Experts of a small language model.
Size: vocabulary 32000, 43.1M parameters.
Experts: 32 experts in each of 8 layers, a sigmoid router.
Training: 755M tokens, 5757 steps.
Below are experts of layer 5 (counted from 0) of a mixture-of-experts language model. Rows are named router (the router's row for the expert), gate (a neuron's input weights, with its number), up (a neuron's input weights, with its number) and show model dimensions 0-223. Each number is 128 + 24 x the weight over its row's rms, rounded and kept within 0 to 255. Numbers have three digits each.
After each expert's rows: a language model's description of what the expert responds to. This comes from a sample of Wikipedia text that the model never trained on.

# expert 17
router:126129071147163107138116120088094166141160127074177149125112152076110115111119121103130131125102129088126113078093134123081132140158125096148148112100103147127136110160109107124130126092111145147121100195106134125071165140128127149142143135097054136078126081091099139108118179145113118133086118117149126102096136118143128105142154135136105106153109115131138119133107116143130123136102198086152096164121112140097110132128149136130111120143175141166127111148104131137131111145106151132127140145114147118156135111127122116129111128145097122162115100106124123154123126134113121105140201145127151153052123137113127134099108101130120157123170094100132112121094141098150104127140
gate0:153108133144126125173108149127156124153140110170148138140136126122123139154133113128141144120144092122145151129159159110167168152102154144099166148125127132114147096110153180137165087125119075086154164118134090082113164135098121132138129182115054126109139168088144084155142088128154150161138123120133115125175117121151090113103099120095131123137120142109117126099162175106138133148144143120147151129134133121109152173136114145102136156121136162101151119126156149154109105157132115117122144143186083161095157112164117107152113118143140143130113119101157129118130122105134143134181146076134146164138063174131124089142108155157143149133109103096107146108140097112135109144133
up0:091095141101149171112128127138151131094123135118125121131139187075120129086138097140105116132109145106109131095101135165148149130127084135136085111126106123116097140123116154104122157114155127118103110085170128161069158078146118149114131111107158146134110122181162123138145160138105123140138134070125144112118131120090185108111129114131110088167145142143127118089123117130120081116101131086126168088109129116104115158129129159120163122139134148125114095097143145107103162079128130112143120138132096148117116127104155149163116140086125122119130186157147126160135130129113133144140137158114143075112103111145114109068138117122135139138130122139109109091164145129136176116213
What it handles: Apostrophes after names and nouns, as in Nintendo's and Women's, plus odd name fragments and capitalized title pieces like Pro, ski, AR.

# expert 5
router:158122123133090129143066140043155145143136143108129151095099126082145113123133105140162079167096107127107139133111172112123092143143134132121135091120121138124137124108139104163132175122045133134129112146130099126141134151147137133146135147104111135092136106108134129110126149095082155119107098123147119104147128137127144117135098149122078084153144088119161145109116108119124144137128182154167061152154122111136081146127137142119118121157143140108139120125157125125115105111127130115131154111157156140149161122133107139145077114148170126138123123143182079173135163155119138160165171134139165119124124116148153151092133111119145169115120130139074111141110139092148118090126
gate0:159122139133185098123109123112144184112162115128167110127152097124133097148127139160130119101133115077113124133140145160117122121105102097136129140166137118117124082135123140107098135127128146155152103126128123108166174173096100158079163082094103150128141117114123104110155166091143131116108167133150102119192086142141166098121109122113100090122113120112148104118114102184136131130130123125136154140133121130136132113141140078177174155138157143125145153130147121121151100094167100088104098142130102169144150109079143128151081103115155145159117113116091157171102112158095123159093172129123130116092142095108104106094139150136109126118171127123130137140138142116134117160160
up0:141137085125106170162147169115125139153151121152160147126156138108185160163179095149115128181119119181134087142139065143116137138099138146146100130116146148115100173129148137130152122135086119131138148105111143144123119120132094101178161136132142158134100128116155129155087108114137156158123090124092151118118114114152116137136162147123136116103093107184116126193136108116123142149126136124121096092138185130122103088128110145091131165112066111124127106159141125113119129127148144101160150114112143096103097126157112200130137155122182112130132145143157106130125172159151118135121126124135113105109101090150101097162108142125118149140137117127123125144175108146100161139129
What it handles: Field names, colons, line breaks and table separator rows in infoboxes, lists and wiki tables, such as Country of origin, Media type, |---|.

# expert 20
router:166164129121094102118106092118157184165086106123162137137143128063135136127142100166158095128104109148119158091114167137122108150177143081129145127123071088146150087130128110129130148100140145131138159162089069162104144157114155171126105140117114142141140113115127117075162130164131118145096109114155116118114129120161145140105163115137122131115157137118086111142104122168157180152121142115139128108142140080113100137161084158104120138153123143158147120156138125118149148111092146120141177098129172103156127132090111096116110149139127097130135119134132099151149155133097111116125128168098125138093156109120149139119126096137141137133150076108142071115122125133140105096134
gate16:140144126097123168095128144144139105130125187110158160124148122111133122128128106134128117135131128136115127125047137144124103131145140135094132103098148083078147137142146136093141123122139129114108118172125132137125115116155148117136121120139174149125165143142101158111096104138124121132169122147129113175115125084048122112147116142125119116142133136099133151126155077155113104154108130175068126087151112098101122140105123120113136111129125119116142095183125153118148164115122140169100118126156166120144133121160118139139123174106127163121107107143125117140085114150114102139146150076148146092107211121121103186102121140161140147104091112106123104084083109118090114112102
up16:140147113104145154115172107141112057130103148127144123090126124143143125086088096127128122132107145128140129108119128152162143136115110146146132123093110114137130144172133109100143122129110106130133134140113123117133163146115151095116171108118155154152139156118157162137110122140138155166120148092112114194124128120124114171154138128102135132143155132141128136174151185133101127154107136158094123070100097128118079131059139066137134112129104141120160110114161120114173165174124147136138154118106162144131169147150143100147171123111131138121135151117110089111154099117109076153148144086134132132132150125163112150076119077125148131107097118086090133097090148126120115121075
What it handles: Coordinating words and, or, but, & and infinitive to, especially and closing a comma-separated list of places or goods.

# expert 26
router:138142093143102111116112149105126140142142122077169139120122105113110124119135111107171092132167124093136157087140147130126126160181106101085165126089114108134166145159103087158135149104117152113137137140133087123100154148111159112133088169104109149140122107140111099092170143127073104138110113145161163098143133084124152139135136155142080090119121090137125097108115128112120168138155161118142135144144148088102117100165124152133139151194139164123104123131110163146078085120148120142134144154139160097156069092135117118142084164136136114189101127120107113130111127111108103150138144155122127139125135128138110137095106119092147134087154142123148094116115110155145094148131
gate2:089115108150095103099188074128135130121126111086135163150123158086152123123130153108113092095138123108148134091139126075092096116130112145133156092087135133102178123163165143142096106105073112137129121174127140113183108114108137121123129130149112123125100128145093121141138138124139064109156110133127137139180173122138181116161121092128110096106117134125123138124132136093094154105136125129176136111145156122129101092098160091106142148169142134103115123082080123104125125086145110154131156145090175110142166139172114146131146090144125152136163128128134114132127109128164076150135136103116156155119118104107104139086115104136149134126118096140111146126112106134161122138135
up2:115120078128117123144116117111136108118143099132141099152144113122180059106111164143113147103134186110122156090131119120172119103182140117128155146108131140164151144084133110112132123165089094133167133151116105129077137111112109121157111178084136141133149148113090107126124119113157091148125108136109150138165157141119073145176138089138109109177110123141137142136119077138146147144107152129101143137113123106094091130138142154149142198111125106155119106129140160125131140153111178099112155148163119142118105131138153110128116107171127116091126143136130111092127134152094150097130091143112151120122180163145125161161114131125179116078168133123132099122110147140142148118117
What it handles: Month names inside dates, such as on 12 December, 1 January 1939, plus a few time and unit nouns like years, minute.

# expert 25
router:161135134127105112145081115094140148199111119115166156135102159152095130136147150118167084107098117122131154139129153087108112144167111128116137077100102122121161111138139114178091099119106124143141129161132078124156120123114101151198133157126093167102179130163134111092118165130114115146127112127172160133084131125149150110090094151128071082129131098145165100083108095150131115141098144122149155118100128128115094153157083143141141129125131137149139125151109146168109102132112161138155133135156124122132136128138154151115117141130142110151134081109121101155145177129134089119145108156092155111113151132136113131131144152109171135112151125121139113151120165137120073143125
gate1:120186117109078127112107128125090134077078164105102097107162102137110098126122157136136132135132132112093118127151114160079111140139166134147131103099136133125145140142175104121124127123154127127136114096098123095096144117123124138115125144143128162130065135140112127147149134149150137124126178154180102122149143139094119151107138098165112119115157134126146142108094150137202125142115176114180120147159124133074120154163132162151120129119137132129130097154092165099139145129164113109126108148125127151130121130136218127172132133115159123141099075127154123163175174108121112141127159144137128125084153124092108149071170156132120134128127119121119138118147123101136116145130
up1:126084120139175131136146111093140092156166078123177101128083153120164168125108103091108123135147099106168116113120125090161131134130135124093157136127142110145089148146105162122158138152127093097129110151134106144165121144112130130133106115135117092133136114117124131106100111117105116137142064136083127107124117136144121116126164150089113139134128146170104104159141100107087125104123137104100118117113167160150151112055121109122145159152100129129126112108140119112144147155095152116099126131165111114139113090109093096083143154157117137108172205150134125117097072143136145106128134101139154123124126131203110127148098111156143144130149125153124089150110131153152101103130
What it handles: Tokens inside parenthetical asides: birth and death dates, "born", ages, unit conversions like 1.87 m, and non-Latin characters before a closing parenthesis.

# expert 12
router:123155106124082101131123122110158163134130081106160145151140132093158159134143120125128128133109124118157203112104152108121095138178117173131132065071123096130138130143125086114145142144074137151153132159080092114101127138116129138167130115137110112117167094139108125130183139153101135153137106061178143138138101131136097132114149131122110106129135109163103141131115126153106181173147155096132119115134177103093108091127122116144120104152181102129113099101133146181111129161149134150095125170143131133143147126142137080142139135165128117139111098139103084181140129108118111131168134149139136118112142159102153130113115121125124173124140134132154149116130139121133119163143
gate0:131169148114130061144143092119109090104096102101143163115106123123086149106135104112127125125137129137120140091113149120153126147136113153122113090125140091125155130132117143098126130074138155108134126121131072104118151146107157126179143118159125123152144131150128120145114113158146113127149124079068146144098079172121133137120163113162137146138071112135146150128134165163119121157155129140156145139124122086094111150107124097136131128127139115153091110125101179142128127095124103159124107122135154160127112139134166110168162129181146104189153122142139092127157127138083138130069133152120118081148114160113129080120117148106103144134126134149116173097082092118172105140104
up0:153113116110128129117146144131120089100089125110111132091123131084132109112133119124145127152089111113114110154123127159078145092122147118108100136117090125146156096108122144147162181129142131170098117167124208162109130119136106121127149089140136097117058178074077127125118138142110122124127102138107128068143088124110107113144143169196123108157165096156098139105120091126118130121163112108138118159111113137146129137134153146115135131127111124107148164121136064096124091134100098120128110124089126113116180123113130144107137112094134129107146107139123161157109117175165098156152079117093136141116099138127122126101133159113150145142137149174134114106153103122128111107107
What it handles: Punctuation and words in bibliographic citations and reference lists, such as ISBN, published, book, Press, and the period after years.

# expert 19
router:135130157161138095120105114097131181192129085108119115119117149142110118119159176088135107123127113123125157107104174102135112161138175127134141136091110117143123105177148101154134137146094138125154140148087115143140147096155140146119099175120095129094132115148103135090170120128137127136125109108164175104104078114119162075140162118143094091157133125157176105120113121111120159144159150138118130143114159171096119099169109115170122180155121125162124080132144112132128124111138145119094136157130121115128103089119169130140134142112147100139132131126112149129130154154111092145137154150104176103103091098183153162144107113118133169131138123126169098144124125118165114104127
gate1:140136141103143134098190149137156158097130155104095159109119088127113156083124161124120085122127110135119129154114144116086075133065129120124146145081156142139095130107113113121102067121129105109143133144134110143105135106114142114132181134093141131144125068146124180119161138119151153115122135138177132127101154127138168125103129115122107107116119100159126145152140140105126141138122173097075108144147150131127138112175138144122114104141133101124162079123128137096122136153162149118104114148108149167139162104111077173124125138128136112144103117131133140126157113130138100151134196147115108107098130074102145070107121091119108133101116125138137150111152135118185133160172
up1:156130147118171139140166186117165166135169118114115115103137151141118100114138159139127121120126121154113120159136130100138119102059162123168111149092126172166098126146127163144134099149085098106159158110133090155130124125134147117105159163097149091136172113142105137124151132098150156140130130121171153156086112141132144153135128097103136121117151091131136116131159123071093144101130143112081146141107104142120114143149121114120153122116137083130123105113119117111145120175106197125129090150143084136106094117163096164132121128108146119111112115096078130112187140136142153129104158121096107125132130090128132096112108117109089125098113161135129097149133140151199136128125
What it handles: Cells and pipes in election and league tables, with party names like Liberal, Labour, Republican and phrases like "gain from", "hold", Swing.

# expert 28
router:137147095121114119146088126125117133124132111091159128122107101115085132110147126110143108122116105126138133103098170086125121169142144117137166106095093054128166104160074078146100136126129125136142117149113107150113145093143148159148083151117134106106095063143107149137107134160114151111118095146159138102090098123107154121110153124139121118118128127136120135120079141154130127171128144084129094160117102158096101143142092129127104147140141175135150107146125117129118155116104119142125118165147144101186104091102176110137107166175121106136112118115120109146132169129115111094137165142154122093128136133112085131092096116088174127108125139127152121138086080094135080129120
gate0:082120167098115126129166059151116119149107138138129119116090117177089149101096138139104124136080104123121160067082122131155119141098121149145103100134139098178143158132105091150200142164098103155146140121138137152141166100134136129099101138138113108104142127171074100102154150170147125151123084096112138112122154169181107156153132119126128105148158152128112145149153140133114192164128140112101138113105120144068130136093125133122097125151117125131145148071131128137120135136106116139168147121148127155147117115126153144120139121172134139106130135111096105129126139122088126168135111167130106087127128138145162158094114126133127122121118115159137146123076147117112134122103
up0:161137116186099168158116145085143148139150128119135145130105164136205121152128158137149128137126096150125142138141150092168114120124147149097143119177108169109098189118135131072133120136124159144181165110138125101132124141111112172122137123127097103120116118123169119115129107147152115128119167115142119136166130127129159101123146143125127149122148119096068116115104116134136104089080126100153140139138128130149164105167140130112124106144133097124152146068131157147169109161116119094108132185128141140081139100101122151124145087102135128106151119144148139148104091089110176094145131098089143120126095135135157091142165117167119135131121144121108120178132105136105160100122
What it handles: Commas ending clauses or list items, closing parentheses and quotation marks, and dashes, often before and, which, but.

# expert 31
router:132144132119138081138070113098154163142126102076142112161121168076096132158151124125161111138166129147113114126105181101123096154155146137103167079135108148127111113166129108093102131128097139143124171161114101126124138082101146157109113165147121131121113083132150118124116143141115093123109122103133190138121102121119160093105144121154098134103113134094083126149088165116112118173147129108158087140111124162095146128145120178141136160161132195159112092137108144120105147157119123139125158138114138121120098072125128087123145162129114108168132123124135130161159148108100136143124148118102137125117146119163092154104111100102160141097170135110144150119131135089139123128146
gate0:128142129138126089096123117138166130128069118159129138124153126103121135163132122174120120119111106183115147084107129178111124176156119128095157128144110088130106098153119131116110127063111153146142102148102136154078150122134172125112103116110097102139162129139132122100123153118141132101139106132135140102101135177129188124113105111124133127122151159100146140105117118142184102097129136124122127139140127115119112146114062143113123099114135155094133155146118166132115138148063143167076184115133131112102126105147141123135164177147148136110107118099141120134149137131110104162135103142121123116117143089114193133132138098107138120186176080151141088134115094158131118124138
up0:142118139093125105105108128120118132110115122138152127141124137107093167156099141142157142114152113173173092103141109135118124099125109132098158118131098127117129099107147108100070142100143113110138142139101171126163159106129145141103146140086110087132135125153150172129079144071134112102166105133104149154146117086131168119151096129159136133107100144125165134110108172090141093091147126165132117129128104138092163142162108150114122115132133187098106128153129138144079155121107110148079105113094174154095101096183153138168173149147111154141110100103116126110145173140147113172136134119134123109104140136155116111129099141108165139136115142152132137109149151107178096157143
What it handles: Function words and action verbs in plot summaries, such as before, after, sent, decided, escape, and "the" or "to" after characters' actions.

# expert 8
router:108148065126108114130113118058131144124116133084170123142133115098121104129138120105153108153138107134160121136122131085094129156111152130109157109087109144108138115119099156146142181094113132127144123134122097091111121119136145172144120124119082133122138083096100146096142157103118105117123090155139152118089129154148125115152169167102084135122100135121136085153088119165119134161106165107112110142105136124117123126120103137132133130188127140177102090139090169136108126110157142116113150098121110119166111081111130099112092171173149099120132124112139098154184146095125106110154147164112128121117155118143095139096086129108155142146146106175151138113118087154111092112130
gate0:131128103172138168121134149107145092111100129127159120091154140090114115124140120108159106120149119113126157136105136098113078147126120162142096153103105151125117120142119125149151139106087183122112107153093139134120119164112148142183100123133071137184109086126112129147117148130070147155113142136100101102161098125125117111109129148138139149134148119115144155128147130143117118126174132115097156144134113154104116147086138174128171108147123121116180187117133163122131117139156116107145144142123119127162130126134101134146086139123150092119112096137073125193161125140174142107115148126129102121157119134120146082146095075172137131122134115109107079130117113100092120129057
up0:155106123175137133068126172154128108160178142132081109149148144118146084113161138146085129118112100111126142150123136111160149118107149101136132134115087111105095105095126154101141110107143108100086145115160079128083112100121167095139098127129162111142152110131175131122124145117162139113105138160135137105121147136146170108124134111165120135133099133131125118153124123158131116129096123135147155141124123103106080139141090132150145152144142069109138102137095111059094142118131112127091121137154087111117098131079100144194160130121090133139117130149156138131071108120092166134111122128112130086119114135122097133123100120076085103127117148140105147123155157162151135126164
What it handles: Later word pieces completing a longer word, especially Latinate suffixes such as -ation, -ment, -ology, -er, -ing, as in innumerable, miraculously.

# expert 0
router:124174117148142119134074163096152151191127151117120138109116150112117147116122133101182094156117088121145133110081198106111109163134122132121138118108131148137122133127098138151127142106128118121140157130098096112136168110109075160151121114110096115103127122124134119120122142135142116089071132151118121118095127124105154132115149137147081088128134104153171118111102164133119139122122172143188094148124151142128133137083121119119107178160126147153132116126132132126086104123133109150099178138137147129105147121127117109125115171102170095144115105133112077151153183091091102115105200154133114131104122138142069135129106120120124151091120119133108154139094112156139132089142
gate1:121187142114132138116132154132163117133123161114147142135112133160140134165109134087125110151098149152118135134125153128094166150127090083121168124131108104123133132148162136096137124137135117157130141169059108144146183154117119167160118146105127082110142171103109093138151131121140133137098143139147107136179195123137148090107144159147099129125115118152179089082131128096127137114113140140156138112102113127129170127120081132138106158110132123160134131159118127133140113170127116157121140109128129074148159163130132154168134137083170097126085095138181114126144167128104140137146158203122096126120126088134094087152126119111086143134129132126129152095136132147149108127125
up1:115115121136103137072155108140122111063131099127124113108154104085143124118119130120119117156118127121130101135125126113109139155135101161114115135159114168183042158125154168085137116152132135151127112096143138130135128164114148124094181122162127156142112122120154143090164105122154140091171098152114116089156064118117131145124151104123093117105125144128123118150125119135160094137128125140097105100118136113112119139147115130154119155147160150090157128089148118123140139142126145074142084123076094169159120135169095168122129132104099155133137171141121094102122091089146118110170088147097153132149115149148172133146144130141131177094140115138099125105150118152140106104118
What it handles: Pipe separators and column-name words in table header rows, such as Opponent, Votes, Pts, Rank, plus infobox field punctuation.

# expert 27
router:128143112130153099129150116107144136161127143099176146142123122084121137103104097149142109140097115097116143117124169102118120159133154097095140079078162137111135087164122111150112127117115107141111116166117101099118162148121109126150127154094098170118144086130105114145151139150111112136114110102151171121121096117127163135128144115122077069115163125099126147109103125133144129202171146100141119118124135135101145085137130142174127155170132165147104097148167148128128178150143162097135148144146177142155146098107111162117100130133128123158137135141106099106145120157103102154137171183139125140088134128124096132061150093098138147086142121153128119126114119105165129109114
gate0:129132119127131158138129176102103123125141120150149173126062083130084170116138156134128117078141120151168153119131128091129109165108107146161156166108123156159153133150109088131160142080112138124149114113112133155134142165146133127144109126150135108148120144139121156118104143149154140115129159166119174135079110135151145125120122095191152105132162118111181136096112151098078104143146123133115103168164149118180145102106122101098091115104129114115174128144114117156099101152121120141074115168120117086104132116130172140120131112169167115122141112142144139116167132126155112148094142106125147150102156115091105120188115117138130143122127092106151164101110150159145126137116
up0:131144119121117101127122153156130146128130114162152111116146133148133078138111133138142130135137170121118169164132111147116149094158138125146081133147151125100048185081123154113129119155165127141149135108123112094142140075129092116119116148064136149073151129113141087106165092088140122131135122128123143107155160119101051121155083162067141129185097126150120133119116107132120157097118136174118106147190153096095122164114096112111140135104113109115155133137139159152131117117092089133129168101171137125152109115141098129134121137106104141135088111128141133152118120121099160127126100105134114110113137149130127162138100156151138165145135104144102094121128147147100135130141
What it handles: The preposition by, especially in film credits like Music by, plus first names such as John, David, William, and with.

# expert 6
router:137153107117112070119092108098157148175122100101144138097122138084091154108163115143160101111128121156137155119120168099136104151145135178122121125107130117137126121123075124121139163138126111164140159111092133114122111107111115152148143124095110135138114108103147110113129159146166117081152120143141149087137123151124133105136167125136087075112114108141112106119123141135138146125162153114167115159161142131080112136113074182148150135166106152156141078143116128136091105118102136113110164202143154132170138093104159103103105136123138104144119097156139071146151138103133053140118166137122160132122134138148147158110079140124133147103119093141123104124123118133149112120155
gate0:139131157148126100108102124084160129150090131160139113111160122120131162098120108122155123119093120127146178153079139119118112139138179116141154137136138106117146108114090099131078167167137148104101127107108095097134128133139168151137128132131120133109135099153130142103118156148161139136133121145112110098139160148117169142133137078143101083104148121131149159148177117129130132142156155144144168128167130081150113149133117168112135148155146151139152110141123104131103116109108096111131097121158136176172131114123122194139113141107132137133115126137120123164152138114080107120111180176176115112087180144170118146105116134128120147179123069122119135083087164131150141080132
up0:097111146159152136100153132122146168112159167131169121187178159135112126122142086163105120106165149143130151119147125149151129152091162116142115154162100105180103105134159143112121152082121148087145138140086116126122177096160138139101148135128118125131180106125125100142095097135153102134110155123109119128121146123181152082148157143137115139125102115107115088126145149155133112125117135092108177124148108123094154151154120107139121140103152122143108110082145132104175166164167160104131132082110134147109134103114125149104138175106159120111162137121166148138113144129134128129122114112150100127121119130172158108093107121163115123156094091096151160110139151159100138163174
What it handles: Words right after == opening a section heading, such as Reception, History, See also, plus sentence-final periods before line breaks.

# expert 7
router:131155118122097104131105083099127163140143123108151103103084097097146120144151085089145094144165144108139132083073148145136159132145130108116139097087084128141123126123119142141133129135113139172108152148108121121123127134155142097154128141124099146105115131118133149103187144147151119133104134130152157113121120122165140132109142146105084101111130097095131128114100120157118123129132176164160092100128117133129083101151100145171115141134127160179150102161144139109088156113130107139107147120142123079134131056121084093131123165134118106104123127136136107124134187124048108104146161160152094112090131157169138156130131112160154156123109109127133106167113154135134089148142
gate0:107123121164123124139085136112110137127137079130149135173172108129132100147165135135133142148134147152164156164122149125143117124130127150117132133150148133092071129132119159118141089141141109127152163120109138127146140130163122151152132125153072141132083124144150097146119162172110153125138113098178090142118089183103104105123118124118126092092144132141122107118138136081154140112109118105132110148161134117122144170116141098148163148158115130168124130125157105161133123133151138140107083122146176112113174133179123144097117111163138088169139130111125108129127114154154130070160171168151120172135155144075167115108089096121139142135102062120098152147144161090134134123109
up0:136094150127155119093136112114108110146155139106111112115162141120110161140123097163103139146124106085125128136112126111148150126123112130127127181103137152150158159123150134154104111117161153110089120126132131130100159149148153111081110146130178137103129138167140153172118165115096096116056162127139126111097151115160151148087085105145122104152120141148113165125144106114101090101109164124105120090107132147111168095112092146111153153148127133145138114151129130133144149127078158120134111134109114133128127137167142175117134102119148097133131158073113062131149105163117129155112157138112143131100159155192107077078148116103118089113102124156111114136109114137152190127138
What it handles: Single letters or short consonant pieces inside words and names, and capital initials after "(" or quotes, such as s-m-udges, ter-r-orism, J.

# expert 21
router:150124122144070137138082158110146178127109114098124156128067133122124111113165115135177100129124152117116157096120157125103089145170125104101155104081139090102136110145089110128131111142101117136120117166110115114134159125131101143161087138119077142116116101155136117120189131126097116124105121131147160113108153148119153083094149127146138124139135145147124103122110134125115114171110224102134080179122151161130126092150129152140131137152137172142115107153100120140102137122139142135111149112136161123196123103094131133146070142147150109159119138153133130130162177122100105145138149142113139098127156088130116157110104101105130150121159141102123109158142108109110143117128
gate1:120128132167120136133178108110111096174128108122151177146128098133112111155137098138167137196133119101107178123155097103135153136155134154105152136085105125121144156139123126177116130137143082042115096140152086118159140096133124115115126121130069080117138122106135154090116132172131148173124120136077139140091126100121165108141151055183105126122104113095130165089105104118136120114122105106166137098166192119128120121145125147149120159116143138111121093139105156097162133129132140121115115116151113153113170125159150140143146139120106136115134128136140138154150101111135165146109130141139128136092127145145107115122149102140125104095126126156150125122099137113119117154086
up1:136135103098169120109114110134105112110183101127135114099132133121079160139130165097116123139175119099117102138127127143091108080141127138144112089103128130153126067170162101131162121123126163132102153169124128139105134112089143127178189157135161155122117126088105082117142134109116106120087127098145151078165121127134152125133102118103124135133127128116169130130161142151136144104136178089168159111095101150125128105106135125099114152138156094162128156137096112142136159173088141144148113145084200135145090118116153110099168136102164102143104096118093142120133151115129135123132145152073143153123100148147118165149121133121143148131129117128106114092108137121145099147143
What it handles: Line breaks ending a paragraph, list or table row, usually before a heading, list item, or new paragraph.

# expert 2
router:132140122152111083158063151114098162125143111071101163141117143126089157155118136165163113143116110113139197143137118108100114148148118125150166126115100094111126147119102109151150115128129090125091143140113103121128149136117169146154112147130091154099140130156140150117156135131106119087128097091146160103114144123150166124133136098071094119125175147159098132135065106103131153155112143099104159126131132115126090137152108129158118138168151155141132119139095156114104157109113148111092171155143128089155132087111146120168114143133135083119119164114114089126136148095136126115141142151163187118080098138120138156089123125098137135088126092155137121113126168111143114139119
gate0:159111115128080174065157114103162165131136122140154126105139140146161133136166114141114095101060147104117125109132141133141126152173128121143113142122094126094098124157183134156141165114084113133174122140097135121121114127171141116127128100134153144158100132174114141133137144097147194129115084125182120125115129125116122132147110109101105104148143102126151112087131116138094080101183141151115116076149163102109086173115150092157147138143152164106135135108155144098085138131160140108089175113152120136156141138152143138141100134111131122141128111129110131140100118143117095119143128116138145112153084107113131147115093139143123093168160138164135145158139120155151129163144
up0:136090095089094131138153172129156118111124124144137111143136115104100147131115112140183102127121136109099161122107131131176118142166110144125065147123079104149149095147135131160099165120104165152141128132152138104095129140135150129128141170113113128116100140167127085107101151105129123102109180151146129101174109061138147141110131162134122096137143100086115148053123107112079142109124135181175114139142168126157129090113157145152168173110125113088125156137130108114141148136130121130137134120139148125125151153157163169154079169141106150146113135125140132133111119100120123133140120152129156122096140151140137139115096140114125088133125144122156102099103102162145163170163
What it handles: Prepositions and linkers joining a phrase to what follows, especially as, in, on, from, including, called, named, often in census percentage breakdowns.

# expert 14
router:162145119099105133111108142063157163143161117112156130157126112080146133122132118132158084099086140091163123130113185105155087130112083108096136140131119105116120119156097097157116134107107114137136118138111114118132157166133122165165098161086104118101126128135158139127102143113118145172098125154164158137122135119157135092120127124124098090164153111133163125140117133100127160172089159112142103142151148127133125123157099183145139129161144197126133097136152140121097132107154109108112131138163115109130103106163100134150118120141160089147136142160137138178137136129131152117142131119153145133092127081145137158107148101119148137058163118154155114148098165110171122139091
gate0:051138141113140152087134122158097137111139099154153138152131135102126085141162122182159132119146130115128116145119147123092128166126108067130112118123106168164168125169143131123108134099111126120162123137133111126127111095135115145142091096161127145094077105148123123103117132090127179107122122138119133143075050136125135144150147145094152119082135138147147111117145140127139110157163115113106141131147145159115170166111102181166176114118177160178123108143168118113131169120142112107103090152115147129148140109109143103136154140132100140163109110135163160134129103156081158125143081145113124127090143122119139142142151132116134151104132096087164130117130125145107125154124
up0:101145136081136161083119173152134104138151116129146142105128090132130088121155158170128107138117137124156109147110151161087150138132086106083115156113135150149183165113134082139161128123130105137188060123141157121121136135105123119109128131127171131086078141166134140116109117111128173109095117176174108152117101123146133130160150125117155094116090091167130114117117130152116103124111133133098109176138138116130112166075130121137173108128176176096131139122158129126126145162119100116130079124187143121167160125113157110122127114090138152137092139129149129130130103139128136147150102112115126126102146115165150097108164179156118139106147136128147157101127123137128146118124
What it handles: Pipes, slashes and words in athlete articles and stats tables, such as plays for, FC, footballer, goal counts like 10 / (3).

# expert 15
router:101120089123126121146141122143140164114120120087154133124138090107104113131122144123139081156114126131116158105105126119143097135149143095096157126109125114129106146120142139148110148101145080137158105175120122109152157155142123115172069129099120164112128085129132111088160187130134161149085106116123183102119096085124138113096112163117075071131166115118126144132118129143137136145129165112117119147105165150124096118110117138170140138216123130129142112100096135127132141153076118110124125120113128118132101057142099139104100163116147117132140120097116120169144146156108127118140149141124148127060094098161111171113164132133147167121155128167119124110137112105148105129122
gate0:100119131175106136146118082097121129104124173135152148125110151129090123102133152107118107162121108122123148116117160107166120093129132124126121119132142118127132115140133112119122162127115118122108110117134102116130085125082124128133123120155157122097079080134124086151118103130143140166052118155110120139115120173104128152158149150168124142083133154107088139144131153114084097134160140172138105112122088114108165140117093130129120162163140102107177146115135117164149147125123137097123141139131114111190118144112137156094133189142114154143163089102184133149098134123080075144124159165113114116152113107139092107088093133131149113115165163160127094143103137083099120136116
up0:112104175122139149142104140110128141165140134163124110157155152133085105129135143150102132180097123143139134129134111115130101114144129160125086126169111082091141145110150124119083112133100132120160136132136123157156122123114132178164107187164149134113094139114117117118185145150073172107125115107130117121125174196134102126093128121096142167117126118121144098098136116087147122149151120141134139155131082123084156154143091141155130149114148139118156178176107149120133097092114178086154170116134116170137118119132184127120131154107126138128131136133149140131169146076101161136124151141137144120165119133088124145125095128113117115121158128160123087142091158149141109156110
What it handles: The word of in titles like Kingdom of, Minister of, son of, plus name starts such as Al, Sha, Saint, Sri.

# expert 10
router:183158135112106082143126134110152144160145109066134174112071090148091112155139118150147106123112102125089141126119186127144108181179148149129144109090085090119139146135128119139088135138122109117128117168114084121109188137124113172151107117123085132130132077173121121123158167149091111134100108135144127128127135152136129128102125130133111110141178125150144118138083121126135148152138120116120129146141107127123126099150116147165163109149112141154098101161130131160117119087089093137130127129133169129123139121113113128162117126134136095181116136129137102169177163159142076115166166133128138098100143132143096112132106114124142185105140106110154146135122108092141119148136
gate1:126107119137101172126095104117115092082135186089124100115153102102172122128126120157103104115133146105157133136112137109095122162114086131152109130084123114165177102162136095132171119117140121129135126116097114114134124107120156147129117102114143132113082117139170163138089070127115095151129127118176101114116094099134174148140127169111121137122138114098130181150165130140128121145122123167099093113154068118107121154115099098095154178104141096144147126114100142128113148131121130122169152131134140103126156150127127115114169145107124109121114117071113097144125157119127103099146184128136124101176177137154109128125119175153107117134159142082128177130115126133120141148162
up1:113119133098113134079131126135136093119102171117117118115137168136163136114079157098144152156077130113148106083107116111128095133108109053128143134113153149126148098132129093123138128161118110158125141142156112105112120138091138140110150132169217158098093148109100134154090086117113076161114080116110130114151161126140077119111123163125110101144128126129119141113143135132126144080117139142118117113128100145112159180091124148129122102112138110119141145125161150095163186172156163098138125157101124126151138124134152133118090106108147135138105135125109129092089116111112129130108089138111122095106099162173132112137140144132118111166098123146151121164095122115133124115072
What it handles: Line-initial list dashes, line breaks, table pipes and heading marks in infobox-style lists, plus words like born, established, used.